Weights of a small mixture-of-experts language model, trained from scratch on English Wikipedia.
Size: 9 layers, width 160.
Below are experts of layer 5 (counted from 0) of a mixture-of-experts language model. Rows are named router (the router's row for the expert), down (a neuron's output weights, with its number) and show model dimensions 0-159. Each number is 200 + 30 x the weight over its row's rms, rounded and kept within 0 to 999.
After each expert's rows: "comes before" lists some tokens at least twice as common just after its tokens as in all text. This comes from a sample of Wikipedia text that the model never trained on. Tokens count by the router's weight.

# expert 0
router,225,184,243,257,179,197,261,206,241,144,183,201,168,265,172,180,200,216,172,163,234,186,231,177,219,193,185,224,168,183,153,225,176,205,194,228,185,208,180,211,250,192,225,222,208,153,183,202,177,166,188,197,209,147,169,222,239,189,182,157,142,193,257,185,159,209,220,226,184,173,216,201,216,178,277,191,194,203,176,277,174,200,208,210,223,199,191,132,195,227,243,223,188,205,190,175,219,218,168,214,224,123,200,226,193,179,156,220,181,218,190,232,216,204,180,220,198,185,213,202,204,249,162,185,221,238,148,235,244,203,224,224,212,164,233,184,174,187,173,178,141,147,243,158,171,196,207,183,211,220,158,173,249,204,263,227,244,152,194,179
down5,223,100,189,210,190,213,216,170,214,206,217,205,240,191,241,179,164,194,207,195,226,236,176,244,198,253,253,159,174,220,145,188,196,178,196,218,210,156,208,171,231,171,181,198,237,165,214,163,224,184,199,119,184,165,207,145,213,232,181,201,231,172,212,191,191,211,201,193,218,226,201,271,241,235,214,158,165,186,193,203,230,206,191,183,254,148,178,174,200,222,194,194,167,190,194,227,306,165,165,165,208,215,180,188,253,214,214,211,218,204,190,175,176,218,174,167,198,236,210,212,210,208,171,257,176,246,216,178,239,198,156,206,229,167,242,202,122,208,218,180,186,174,165,251,220,181,251,199,183,215,224,193,166,181,248,231,207,231,186,204
down6,226,240,221,235,176,206,176,178,241,201,177,229,214,181,208,187,192,237,186,202,107,192,209,174,171,231,222,235,215,173,200,224,186,203,230,209,204,235,207,183,201,204,208,154,169,243,198,206,272,222,205,204,169,84,200,180,218,177,170,175,203,204,198,210,254,221,200,212,178,251,233,218,167,145,159,186,168,234,189,176,193,216,190,190,161,203,200,197,217,255,223,224,195,234,160,167,293,240,161,142,231,245,183,193,209,209,153,207,199,201,225,217,161,185,225,213,238,181,155,237,175,154,175,204,174,194,175,191,200,192,246,178,200,259,171,188,158,193,224,249,224,139,225,188,212,185,183,238,179,181,177,252,190,181,185,212,200,243,208,206
comes before: "|", "-", "=", "The", "In", "On"

# expert 95
router,216,226,178,213,231,196,236,208,193,137,198,214,129,187,159,220,207,165,212,212,233,226,183,168,253,180,214,231,195,204,145,212,193,201,221,237,195,246,215,251,226,172,229,202,254,136,191,164,188,192,195,208,239,184,198,234,193,161,240,196,148,169,210,157,190,178,208,172,202,187,156,241,181,180,280,192,206,242,169,198,192,245,200,211,180,138,241,159,145,143,211,190,193,193,161,201,251,197,171,164,199,218,233,257,248,171,138,235,193,225,203,200,162,185,212,187,176,183,183,193,177,197,198,213,194,153,153,227,234,196,200,238,199,182,215,241,209,166,187,173,246,221,205,141,189,250,214,150,199,209,170,247,227,211,212,204,221,198,221,252
down0,218,196,188,192,232,173,230,224,225,197,230,189,210,208,199,202,163,221,131,156,251,167,169,226,201,218,213,196,191,204,181,257,194,165,161,233,215,216,169,219,204,210,188,219,211,222,174,178,201,203,228,209,181,212,185,211,216,205,155,190,165,197,164,159,179,129,207,201,166,219,203,205,208,148,207,207,215,131,229,237,207,192,193,210,211,168,157,233,188,212,228,181,216,180,190,173,244,215,199,212,199,222,171,183,237,178,211,233,201,203,196,265,166,273,186,165,197,155,196,200,251,207,157,197,231,211,183,192,201,199,165,218,234,122,165,174,224,203,217,230,138,229,204,227,258,211,219,233,236,198,204,301,157,231,178,141,263,120,191,176
down1,199,228,162,201,185,187,163,144,199,193,178,204,264,156,167,203,179,194,184,209,148,188,173,176,246,202,183,225,182,149,223,188,202,224,214,212,244,153,177,181,166,195,242,168,225,193,248,233,199,226,213,166,236,229,208,178,169,252,192,225,254,234,223,169,221,239,155,224,234,224,199,193,144,155,154,193,190,290,211,194,171,177,212,202,172,198,229,175,195,183,169,176,192,257,138,206,199,211,244,172,261,197,215,180,216,252,252,217,218,214,220,198,160,188,188,207,180,208,187,180,160,179,207,202,152,210,237,185,143,147,195,192,227,214,192,189,197,213,192,233,220,210,201,243,276,214,154,193,265,191,236,219,228,208,164,200,211,195,147,229
comes before: ":", "|", ";", "0", "1", "6"

# expert 72
router,201,217,236,214,186,178,225,186,212,164,196,217,190,218,187,154,227,204,217,161,255,234,201,187,207,216,183,220,212,211,182,179,207,168,194,188,198,227,166,250,216,200,236,195,213,188,174,143,206,179,174,186,201,178,211,180,249,188,166,186,182,196,236,215,177,212,160,213,195,179,151,203,191,181,202,147,158,204,137,277,250,200,153,187,221,173,203,186,199,181,161,215,231,233,173,204,277,209,213,236,144,153,226,219,189,161,197,215,173,178,180,236,204,213,134,237,202,204,129,211,235,259,258,187,208,233,209,247,247,171,217,246,258,193,176,219,214,181,213,212,183,207,177,130,184,166,233,156,233,188,185,221,228,241,218,113,211,200,187,241
down1,178,151,242,204,227,218,230,249,232,225,188,137,224,192,171,208,228,205,232,161,259,197,221,210,169,227,221,281,220,181,194,201,180,163,196,211,170,184,183,217,168,158,210,183,218,161,222,235,204,222,206,191,195,218,196,156,233,177,219,109,141,172,175,207,202,148,215,153,127,203,216,151,222,198,181,218,201,181,211,227,209,206,216,156,222,183,204,162,161,238,226,253,231,196,224,252,183,222,166,246,187,227,230,197,204,164,194,172,238,190,202,188,153,173,262,216,233,200,199,206,179,192,185,208,143,184,218,204,195,228,163,228,198,190,233,245,193,210,203,224,166,167,167,211,210,177,197,161,184,256,176,194,182,200,232,253,151,177,158,260
down2,235,220,170,239,204,251,242,228,197,181,216,205,224,130,242,257,221,191,211,198,212,234,207,178,220,255,150,232,157,210,149,191,162,203,146,216,226,205,155,178,173,151,186,173,158,219,208,214,157,186,231,179,175,257,205,245,175,215,204,147,218,231,238,199,203,249,205,151,200,167,150,232,222,268,199,210,179,207,195,178,158,153,135,210,184,171,184,186,182,214,185,193,233,206,136,212,212,213,174,205,196,178,149,205,218,219,191,259,161,234,205,212,176,224,215,199,210,195,219,164,201,187,177,189,191,178,164,216,219,286,178,186,205,212,239,164,191,155,208,237,229,170,176,189,244,156,238,192,249,236,228,160,217,229,186,211,210,189,218,211
comes before: ",", ".", " and", "%", "0", ")"

# expert 76
router,209,217,164,202,218,169,235,167,185,178,207,226,107,211,166,182,181,173,203,230,190,223,195,187,189,177,206,157,184,209,156,210,141,177,143,238,238,175,155,229,203,193,192,222,214,160,222,213,194,219,164,182,247,216,243,206,186,157,198,183,191,176,200,131,183,158,235,177,242,217,177,222,218,183,221,216,261,215,201,258,239,206,177,206,233,220,204,189,174,155,202,246,176,177,163,218,220,202,149,193,225,194,220,231,196,178,161,231,182,225,256,225,194,171,184,223,220,209,212,207,244,234,218,173,249,247,202,200,236,206,183,220,151,112,198,208,214,159,191,172,170,225,191,211,194,252,206,208,193,224,232,204,282,195,227,205,160,181,143,260
down3,187,222,208,165,264,230,171,196,202,170,215,240,193,225,153,210,220,232,218,180,178,284,192,153,238,179,230,187,191,244,251,200,164,193,134,232,183,186,126,204,154,208,270,197,209,207,220,132,179,167,232,221,202,220,196,154,196,224,224,196,244,190,217,188,210,204,217,185,176,148,172,196,218,248,203,228,180,155,155,202,185,210,183,175,177,213,214,193,254,127,207,224,143,235,191,196,212,153,164,170,257,199,205,181,191,189,235,207,255,140,182,200,144,179,133,189,164,224,198,192,219,224,217,217,249,213,227,184,244,212,197,158,182,195,212,208,241,201,213,213,201,202,166,198,204,233,186,167,210,190,192,192,174,203,198,218,255,222,165,227
down4,181,167,156,168,212,205,146,177,161,192,206,228,199,186,244,216,210,227,214,176,193,160,243,212,170,251,220,255,181,225,213,214,205,223,178,156,170,203,242,246,175,164,199,198,199,208,195,202,223,111,190,247,216,214,185,157,192,157,181,168,279,241,221,198,188,204,241,218,169,268,230,200,208,166,173,221,178,213,217,285,177,205,194,181,191,197,208,219,223,187,186,193,234,194,161,219,250,198,222,179,214,209,187,202,179,151,196,175,196,208,185,215,188,271,227,203,183,209,196,242,238,251,149,137,207,176,192,197,171,238,193,213,205,245,180,251,186,139,169,200,226,165,209,208,167,211,189,187,200,159,147,216,225,123,217,207,178,252,200,217
comes before: "|", "-", " |", " 0", "–", " 1"

# expert 108
router,246,206,177,260,217,215,271,183,204,130,209,243,142,257,208,190,225,187,180,163,228,256,180,165,241,218,176,233,192,214,190,224,211,183,223,213,186,200,161,227,209,172,230,212,210,184,219,183,190,202,158,186,194,179,212,208,227,218,180,149,176,174,190,183,176,234,229,233,239,207,182,203,224,195,278,183,145,233,204,218,180,193,206,182,229,184,199,196,187,230,212,235,165,190,197,194,208,208,243,187,194,190,201,167,207,200,95,243,162,221,157,247,165,216,152,213,227,189,179,231,205,219,148,176,187,193,108,188,174,231,218,208,217,191,230,179,191,171,164,195,188,194,241,141,180,190,167,219,217,177,215,165,257,198,268,205,232,162,218,180
down0,159,194,183,169,168,251,218,183,143,236,169,196,139,261,223,218,183,206,240,234,191,188,268,214,168,150,195,167,208,218,214,204,203,163,160,233,147,181,157,242,202,225,237,177,167,189,248,194,184,198,239,184,214,175,153,227,239,167,245,186,229,215,210,173,226,242,197,168,185,218,213,229,127,201,215,220,210,230,220,132,187,173,241,142,214,189,209,203,185,184,182,171,164,243,194,185,155,147,234,234,246,206,153,193,211,228,196,201,200,266,195,208,219,218,232,193,165,191,257,201,212,199,218,215,176,235,237,263,204,194,213,172,204,215,133,207,240,231,155,197,197,196,214,212,166,183,163,201,198,174,193,173,204,201,216,202,267,177,196,227
down1,179,231,214,220,191,165,213,196,129,229,175,169,205,191,166,177,257,147,246,185,237,216,256,172,226,236,196,215,161,181,159,165,180,211,203,199,198,180,208,210,158,254,252,183,162,161,165,187,228,230,168,198,194,238,269,267,177,195,211,245,157,228,185,190,183,195,213,185,216,152,184,242,197,225,203,253,141,208,215,190,226,180,209,203,196,214,123,212,202,169,180,203,197,213,232,153,139,230,210,240,202,171,177,197,151,220,182,232,210,210,217,202,196,224,218,207,240,113,191,184,193,262,225,210,196,226,172,183,180,174,221,183,259,237,193,203,217,211,209,195,171,156,189,196,188,194,229,187,177,219,168,232,220,136,193,206,231,170,255,219
comes before: "|", "-", "s", "d", "on", "t"

# expert 3
router,282,185,231,202,160,195,224,216,235,180,182,210,138,205,229,158,159,216,169,142,221,209,168,198,241,192,127,215,256,242,205,172,182,186,190,218,204,187,222,257,186,211,208,257,234,190,169,167,188,221,205,180,207,189,210,243,210,169,182,215,186,218,208,191,187,193,164,273,193,218,125,231,207,197,205,169,171,233,144,207,188,165,151,189,217,159,234,162,168,225,171,224,194,248,152,214,210,184,218,251,132,216,196,194,180,201,216,159,188,247,176,200,242,205,207,212,185,177,192,224,219,214,250,157,146,231,212,231,190,179,216,208,200,200,179,203,188,205,225,238,183,159,221,171,153,192,172,193,237,169,217,220,227,261,207,149,157,213,179,240
down6,194,169,190,182,160,263,192,208,169,168,196,213,198,217,189,260,199,192,184,197,208,176,209,175,230,226,152,217,230,268,218,156,229,186,187,212,191,116,166,182,139,177,162,205,248,247,206,202,188,195,286,141,169,237,245,242,184,181,236,182,157,216,206,192,246,185,178,204,187,151,149,157,206,240,201,208,194,219,187,190,163,226,208,193,196,201,217,190,202,252,211,163,171,233,264,188,209,213,156,202,213,261,214,206,227,200,206,157,184,225,219,177,182,147,201,189,190,179,232,173,180,185,211,223,162,233,239,225,167,236,211,210,234,201,220,237,207,250,215,214,275,213,220,231,153,181,179,175,207,187,190,155,218,206,207,182,141,215,206,161
down7,193,183,226,170,128,216,170,187,236,210,114,234,185,216,269,171,195,247,197,287,260,152,232,201,196,208,158,218,182,220,246,154,234,158,235,179,215,199,186,203,188,193,224,240,187,174,152,200,193,224,250,192,195,240,163,190,209,179,218,179,208,194,158,199,217,236,191,198,273,181,158,172,160,186,222,226,161,210,217,200,209,224,200,163,159,172,194,247,183,189,225,202,173,198,261,177,212,202,174,223,236,245,218,214,219,119,181,246,225,223,153,193,152,197,245,203,184,195,186,190,198,187,222,201,227,221,215,194,213,191,168,204,145,234,176,156,177,250,207,188,219,207,242,185,199,242,212,181,225,167,136,176,199,198,185,219,194,199,215,190
comes before: ")", "\n", ".", "°", "\n\n", "–"

# expert 1
router,252,221,216,261,204,154,233,219,257,186,202,210,181,254,145,172,173,200,187,158,236,204,191,136,218,183,154,190,165,202,190,229,146,183,220,224,182,198,189,209,208,177,225,205,222,186,135,200,181,168,209,182,223,156,215,248,250,177,171,174,150,159,210,152,161,182,234,199,226,200,161,221,199,166,301,180,223,260,185,228,186,198,213,193,205,207,182,193,218,210,236,212,187,206,196,230,205,248,233,245,204,142,186,266,213,175,207,209,186,223,185,231,198,186,208,210,197,165,156,206,203,226,195,182,159,233,188,204,243,177,190,256,206,209,249,186,189,137,196,209,153,167,202,174,153,189,198,223,204,220,182,226,268,241,174,214,233,162,206,196
down1,202,152,212,120,186,176,248,251,179,197,195,186,204,203,190,199,191,238,184,233,190,167,224,218,200,163,186,173,187,183,226,218,202,182,165,220,199,195,241,223,251,189,218,211,174,189,147,173,184,142,199,273,184,219,205,177,227,217,139,195,212,164,232,170,181,217,137,210,195,220,203,158,219,205,243,266,250,209,210,239,222,201,174,176,173,238,180,163,149,202,216,197,212,228,225,217,185,246,207,218,218,184,197,216,154,176,218,210,216,218,206,233,219,245,207,145,212,122,138,189,241,176,180,181,254,177,202,220,139,191,281,228,187,183,220,213,166,226,214,205,254,196,191,218,169,180,207,165,213,164,189,209,170,193,243,275,200,218,191,210
down2,260,188,170,208,183,213,208,217,224,233,236,230,229,188,162,231,163,233,176,201,191,208,257,188,209,232,210,209,158,157,227,162,219,175,220,232,169,217,193,166,230,143,215,190,201,154,214,200,166,210,196,210,170,162,229,169,202,137,169,180,172,170,234,195,180,142,145,158,176,238,221,173,190,194,227,229,262,192,271,214,186,256,156,124,184,235,178,188,244,241,196,221,179,215,213,227,291,236,172,200,223,199,183,186,163,216,161,171,232,205,196,238,201,168,198,190,203,189,157,190,200,224,198,199,190,205,145,148,226,159,194,192,201,232,183,122,232,208,240,176,210,226,214,249,237,199,199,224,186,233,184,207,190,188,218,244,209,173,209,191
comes before: "|", "-", "=", "The", "In", "On"

# expert 9
router,262,176,240,173,175,178,204,201,205,172,181,223,193,180,179,165,212,154,192,192,167,189,225,180,216,197,208,215,196,222,199,261,235,189,193,188,231,270,184,233,244,161,211,183,248,196,150,180,163,201,199,231,226,197,204,189,185,185,169,160,138,174,227,173,229,218,188,236,252,213,184,231,190,189,211,172,215,211,187,249,161,121,165,204,223,178,224,210,166,133,162,243,180,217,187,310,266,202,234,190,130,208,212,243,257,170,181,175,217,193,183,178,221,145,157,206,191,172,162,249,237,169,221,208,196,192,205,179,195,210,225,202,209,245,215,212,195,180,209,173,205,194,200,175,197,260,170,186,207,172,249,198,215,182,196,198,193,212,167,251
down1,183,146,218,152,151,225,184,225,229,222,216,213,236,170,212,165,200,165,210,139,151,220,177,224,192,235,211,171,199,137,134,220,204,214,207,240,188,252,183,205,234,211,232,155,221,192,184,205,246,234,192,237,186,232,241,237,151,242,196,251,170,176,212,210,214,230,157,185,205,217,198,237,227,223,158,213,169,242,185,189,201,174,198,228,196,181,178,191,204,204,186,175,180,200,237,238,213,229,170,167,160,182,186,217,202,189,243,147,159,207,170,196,248,148,148,225,200,233,174,241,179,195,214,220,222,221,222,200,159,213,245,180,217,229,142,181,245,231,222,208,184,196,227,259,194,207,187,233,211,202,205,171,159,132,235,199,239,200,174,111
down2,220,204,184,153,221,239,186,187,187,184,223,219,205,219,176,196,216,223,185,177,255,232,205,167,197,266,204,207,205,169,177,178,192,210,184,242,216,215,214,196,215,211,189,206,188,276,236,176,155,137,229,191,186,185,195,207,202,195,175,126,163,191,191,181,202,192,175,202,216,199,218,201,176,260,220,215,206,216,200,194,249,289,169,141,157,251,247,175,199,153,140,208,150,195,201,188,209,205,213,234,192,216,238,205,203,133,161,258,177,218,178,169,217,155,200,261,191,211,207,210,143,187,224,207,242,154,234,205,163,154,218,212,187,194,155,274,213,245,228,189,176,185,212,189,193,191,218,234,216,209,154,175,189,182,222,262,231,154,229,211
comes before: ",", ".", " of", " and", " in", " were"

# expert 71
router,192,170,164,199,174,190,199,239,195,211,209,232,142,227,165,161,210,177,154,185,254,185,165,155,209,175,143,227,199,203,171,175,185,221,224,216,203,200,191,227,188,194,224,215,185,166,207,197,193,212,221,175,236,181,223,264,238,146,200,159,176,201,216,187,173,159,220,222,250,156,176,191,208,162,233,155,210,227,173,261,178,197,167,180,245,173,209,194,170,178,246,246,163,201,207,240,247,230,167,200,168,188,207,214,223,214,166,202,176,230,212,194,200,194,169,206,236,156,195,202,233,244,160,213,247,249,182,208,273,228,167,197,160,155,248,200,231,198,135,155,205,191,235,207,194,253,211,210,203,240,175,182,278,215,214,215,203,179,141,261
down4,141,189,216,205,160,248,191,247,208,220,193,229,248,239,188,207,214,206,213,187,117,223,167,200,183,159,192,230,242,245,169,231,200,244,197,139,220,193,144,189,199,190,233,212,208,233,204,252,225,178,247,132,218,233,198,240,173,158,177,223,171,207,178,213,204,204,225,191,208,197,211,221,177,179,220,244,211,230,179,226,214,198,192,175,194,170,220,162,186,241,197,159,235,210,200,221,168,185,163,233,159,194,189,220,182,205,149,196,176,199,211,227,178,196,241,153,300,182,235,222,210,184,212,223,197,206,202,134,181,168,222,255,170,218,185,123,192,215,205,194,190,155,266,190,195,254,174,179,220,168,186,148,196,183,189,206,190,189,263,192
down5,206,192,190,204,191,170,198,246,200,151,174,215,215,215,244,214,173,240,237,174,219,173,166,221,219,190,275,245,252,183,168,211,206,193,196,169,202,210,217,192,251,166,214,223,164,170,170,197,180,131,273,238,188,176,238,180,169,206,189,216,202,277,230,225,172,165,181,205,180,209,241,229,213,193,221,199,156,190,187,113,168,223,187,246,169,216,217,218,191,208,147,199,211,201,163,210,233,231,136,211,193,217,197,158,220,195,198,202,204,161,240,227,230,194,174,177,153,241,179,204,215,178,212,196,160,158,173,170,144,180,188,214,272,221,213,196,193,191,207,245,203,228,175,128,209,183,222,192,209,177,219,194,219,184,249,212,119,225,230,201
comes before: "|", " |", "  ", ";", "%", "–"

# expert 2
router,225,183,160,185,219,184,209,173,163,193,229,218,133,224,181,174,201,154,175,189,244,204,184,201,260,207,154,193,203,216,190,154,210,182,204,241,243,184,172,232,237,153,222,269,185,188,194,176,212,212,201,205,196,212,229,227,239,172,171,209,223,172,210,170,188,182,151,211,228,214,188,190,190,183,234,126,185,208,187,206,219,171,157,188,221,115,217,232,162,178,241,220,209,222,202,224,305,234,203,198,144,202,202,185,186,194,199,232,157,220,206,194,214,182,155,232,195,200,182,204,254,190,207,179,253,220,200,208,221,156,214,223,229,155,189,200,187,181,167,196,208,182,186,146,209,238,225,181,214,209,201,196,298,263,238,198,193,205,158,265
down2,211,223,202,240,143,159,171,153,253,232,191,231,172,230,216,225,187,179,172,255,217,169,217,175,243,223,256,197,195,193,169,238,237,174,181,196,188,201,242,153,204,216,169,180,145,160,189,224,235,215,133,188,181,155,198,216,200,221,197,168,158,212,217,194,200,165,214,229,214,155,209,210,230,185,187,227,193,113,216,192,185,218,220,262,200,159,190,207,216,184,221,200,207,175,214,203,155,202,204,247,216,179,206,116,216,213,218,204,223,234,158,192,184,208,200,146,200,172,231,201,189,156,255,243,215,232,208,225,258,153,221,184,159,228,177,188,228,208,189,264,194,198,259,167,152,204,171,247,201,154,199,241,208,242,176,218,191,179,165,199
down3,175,245,208,173,230,247,210,164,233,205,253,229,201,158,169,189,182,131,204,160,209,218,171,194,214,226,204,128,245,236,209,192,217,195,222,242,162,199,232,182,215,211,187,194,218,192,197,185,170,219,225,177,203,207,173,142,182,167,196,174,244,211,212,166,222,183,156,169,233,149,207,254,190,162,243,176,201,182,182,176,184,214,212,173,220,218,254,205,175,200,175,198,192,169,192,211,194,173,208,214,231,240,209,184,253,210,172,209,206,251,122,135,187,222,202,235,230,200,180,154,181,232,176,208,204,202,215,211,281,232,250,162,196,189,225,227,147,167,220,205,209,188,255,136,195,193,240,252,199,158,205,166,183,186,253,197,171,131,214,206
comes before: " |", ".", "%", "0", "–", "2"

# expert 100
router,197,232,181,250,154,163,202,218,192,205,238,240,171,238,215,186,190,164,197,218,246,254,148,211,196,194,152,180,182,266,216,241,225,204,133,185,228,236,185,208,211,207,253,177,194,174,234,250,182,185,219,202,184,186,210,230,200,232,227,226,160,124,217,243,221,233,212,194,219,213,205,209,183,184,213,174,161,224,178,258,167,176,125,173,183,207,272,194,178,169,165,202,192,224,181,209,297,261,201,201,188,182,183,208,240,197,206,197,157,209,196,173,185,210,183,227,196,174,205,180,159,195,225,175,166,260,169,168,249,210,139,217,241,195,231,184,183,174,199,195,172,173,219,197,188,238,171,160,205,226,177,188,237,200,198,179,175,262,200,201
down1,186,181,177,243,171,228,220,159,220,262,240,205,191,151,161,169,162,200,192,218,226,198,180,216,162,123,249,189,170,166,233,222,194,208,169,201,161,198,226,211,201,263,212,172,197,194,219,217,200,180,252,137,198,156,213,155,245,194,210,205,193,160,163,264,199,271,215,189,206,192,186,216,157,203,227,182,228,204,226,116,203,184,207,198,231,223,188,168,204,202,174,178,208,238,196,151,185,224,166,198,230,220,206,201,183,170,194,215,205,136,185,156,186,217,213,250,237,219,216,218,220,178,232,215,259,196,179,244,195,254,193,258,201,225,210,180,178,190,221,219,192,171,243,164,220,199,241,183,233,276,178,183,188,140,211,189,239,181,198,156
down2,165,246,154,212,205,211,221,166,186,250,263,211,171,181,208,157,181,177,163,205,228,255,215,149,187,256,185,220,181,237,214,189,170,261,248,227,202,201,210,201,209,213,230,235,170,219,228,191,176,204,174,164,257,227,231,212,165,149,181,129,215,201,201,205,201,181,214,191,255,154,177,130,244,186,269,209,236,145,155,172,224,258,195,202,240,206,226,180,218,233,162,175,184,181,184,169,180,187,226,223,207,224,206,213,201,221,170,232,211,155,166,246,215,202,189,183,220,227,233,161,233,144,151,203,224,179,224,224,187,192,208,241,173,155,212,266,210,228,186,183,222,203,144,183,179,175,211,151,216,229,195,206,177,188,187,181,179,189,176,209
comes before: "s", " of", ".", ",", " in", " was"

# expert 102
router,211,201,170,193,213,208,240,176,192,197,211,218,95,218,179,210,164,178,190,224,179,176,190,151,173,144,175,168,163,208,182,192,171,176,178,232,224,213,135,217,221,193,230,190,206,170,187,165,179,243,200,247,237,224,240,190,227,154,193,192,174,184,206,141,205,189,222,213,242,165,184,227,209,176,238,218,234,243,187,170,188,190,199,169,254,177,186,200,185,162,224,240,201,195,195,233,226,218,155,182,213,199,252,230,210,215,182,234,169,208,210,208,193,212,162,206,239,173,208,253,279,214,220,204,242,232,138,192,215,224,210,195,140,150,237,194,162,174,173,155,169,209,229,176,177,247,230,173,181,219,255,207,261,191,210,211,182,182,153,268
down3,222,181,163,255,150,171,234,255,225,104,184,244,204,186,163,186,246,238,162,193,193,257,222,182,184,178,214,215,215,212,210,201,202,177,234,169,219,188,195,160,148,177,222,204,206,216,212,176,206,226,195,186,252,146,178,175,175,189,229,213,179,202,178,200,254,166,130,183,208,198,162,247,171,197,226,158,169,193,216,182,206,194,267,179,221,225,190,195,200,213,227,216,213,147,189,198,210,171,187,226,187,200,173,192,216,159,200,175,278,201,201,150,169,185,178,210,121,232,211,175,219,203,212,161,242,227,192,234,189,219,252,211,193,153,176,183,232,164,219,215,220,243,270,213,188,233,206,180,174,225,203,239,224,239,141,194,201,169,206,231
down4,181,187,183,183,232,215,204,226,216,183,100,198,227,239,211,194,199,167,155,123,193,217,269,224,191,197,189,198,235,155,144,236,234,227,186,211,214,173,158,230,196,222,190,208,161,211,198,156,158,221,151,216,194,194,213,191,241,215,195,237,264,238,198,200,236,182,186,208,183,211,210,182,198,234,163,204,229,120,225,201,200,220,172,161,215,198,140,237,174,190,187,255,236,189,182,183,213,239,191,182,200,189,186,141,188,184,216,225,244,254,181,162,211,188,173,148,256,243,192,212,184,244,170,222,269,180,224,211,175,174,260,224,137,163,161,211,204,198,210,197,179,204,233,214,241,192,184,174,196,200,194,200,202,214,202,216,239,159,170,187
comes before: " |", "|", "–", " 0", "-", ";"

# expert 83
router,192,215,178,211,207,164,252,235,206,168,208,224,110,202,159,224,218,185,193,224,204,207,194,215,239,182,216,229,218,218,194,183,224,207,204,200,237,253,173,193,240,205,186,265,222,186,163,227,198,178,218,171,209,198,166,175,189,158,215,235,142,168,211,197,222,177,174,195,192,212,150,179,223,215,243,241,208,211,199,204,257,214,185,241,203,148,211,194,141,144,206,185,167,234,200,224,191,243,239,194,173,172,173,225,244,145,182,224,232,195,172,177,239,196,211,193,175,179,233,205,215,185,228,175,133,189,189,171,203,215,147,252,175,249,188,226,213,158,167,221,233,158,268,153,201,172,205,164,244,243,199,230,231,190,152,173,170,243,176,268
down3,185,238,243,182,264,245,191,187,177,267,218,243,156,202,212,201,241,215,199,213,283,174,178,169,159,261,214,189,175,237,232,226,199,166,212,190,150,202,175,180,191,186,187,202,229,143,215,146,240,222,257,179,209,187,227,156,223,185,248,186,221,230,182,191,206,271,206,162,190,249,217,196,227,169,199,251,169,216,140,190,188,193,183,182,244,229,209,199,216,206,184,190,236,200,151,172,229,198,119,162,181,174,216,185,178,229,196,178,228,170,176,181,191,160,193,259,214,224,217,213,158,190,162,185,169,180,161,166,168,200,140,189,183,194,201,208,229,204,190,228,211,158,236,254,224,195,190,158,205,197,211,244,191,202,253,185,186,189,177,204
down4,230,192,135,180,209,288,207,209,149,190,179,182,161,187,191,201,197,275,208,236,192,160,199,197,175,181,221,253,237,268,236,211,222,155,194,245,196,225,192,189,193,105,194,220,256,224,218,171,192,159,210,189,161,232,197,140,214,207,150,165,183,196,168,193,196,191,219,224,182,188,179,191,197,188,280,166,225,187,159,165,208,212,199,185,141,273,200,220,193,191,225,221,205,215,230,216,247,174,194,192,183,212,226,188,177,177,158,145,174,217,181,211,157,203,192,241,143,210,185,230,166,209,188,210,190,194,221,228,216,178,208,204,186,170,180,161,226,191,246,239,224,170,202,197,230,230,172,200,165,244,246,152,202,232,200,212,207,211,252,188
comes before: ":", "  ", "\n", "″", " •", " Total"

# expert 34
router,233,167,220,168,156,179,217,145,211,194,169,235,143,214,243,185,193,137,208,211,199,255,173,171,240,213,211,280,235,206,213,190,208,232,200,174,213,197,199,186,179,229,181,214,201,162,219,192,141,157,188,161,201,137,215,195,225,168,220,178,200,159,222,165,184,213,177,183,221,237,184,197,235,200,254,214,253,251,156,203,239,205,193,200,202,189,273,183,188,221,219,187,181,221,177,193,238,242,210,223,214,185,202,208,247,171,171,168,190,244,252,250,182,167,192,208,198,207,154,196,233,225,226,175,241,224,176,216,206,189,161,218,168,141,212,176,160,173,194,191,203,222,252,198,199,258,157,187,251,169,196,178,222,190,206,112,211,232,163,171
down0,235,174,208,210,226,240,189,145,215,213,254,258,160,192,183,174,188,136,243,193,153,197,196,182,207,204,213,215,206,253,211,172,203,238,181,200,224,148,223,200,187,182,185,179,179,205,228,193,271,180,216,260,195,265,202,212,195,246,208,203,233,172,195,216,181,139,210,243,188,239,207,238,172,186,205,223,159,176,166,210,198,186,217,245,204,172,238,167,162,205,176,170,225,206,313,194,194,216,190,194,182,137,218,209,215,176,232,191,138,209,143,212,247,159,217,158,204,153,225,163,207,169,182,196,195,171,220,214,200,215,186,207,237,201,223,230,223,185,175,188,247,211,166,209,147,156,203,155,217,186,143,192,226,211,238,201,231,213,214,161
down1,165,171,219,253,151,198,213,213,198,234,228,220,230,173,148,205,206,217,212,164,182,162,203,214,137,155,234,173,157,189,214,251,182,216,190,224,214,187,192,165,202,207,187,241,167,210,171,148,209,206,214,180,255,216,198,200,210,161,268,168,218,192,238,210,197,165,218,185,168,229,267,210,219,294,197,183,180,162,123,224,183,173,175,255,235,158,160,223,193,161,226,164,187,222,196,223,158,136,234,162,177,195,236,230,196,210,218,212,166,181,233,207,206,225,219,200,235,188,210,246,231,235,199,240,198,205,229,197,189,209,187,246,191,263,171,205,194,220,136,206,249,190,148,204,234,206,236,193,166,179,223,187,196,171,180,199,196,199,161,172
comes before: " |", ".", ";", " was", "w", "ck"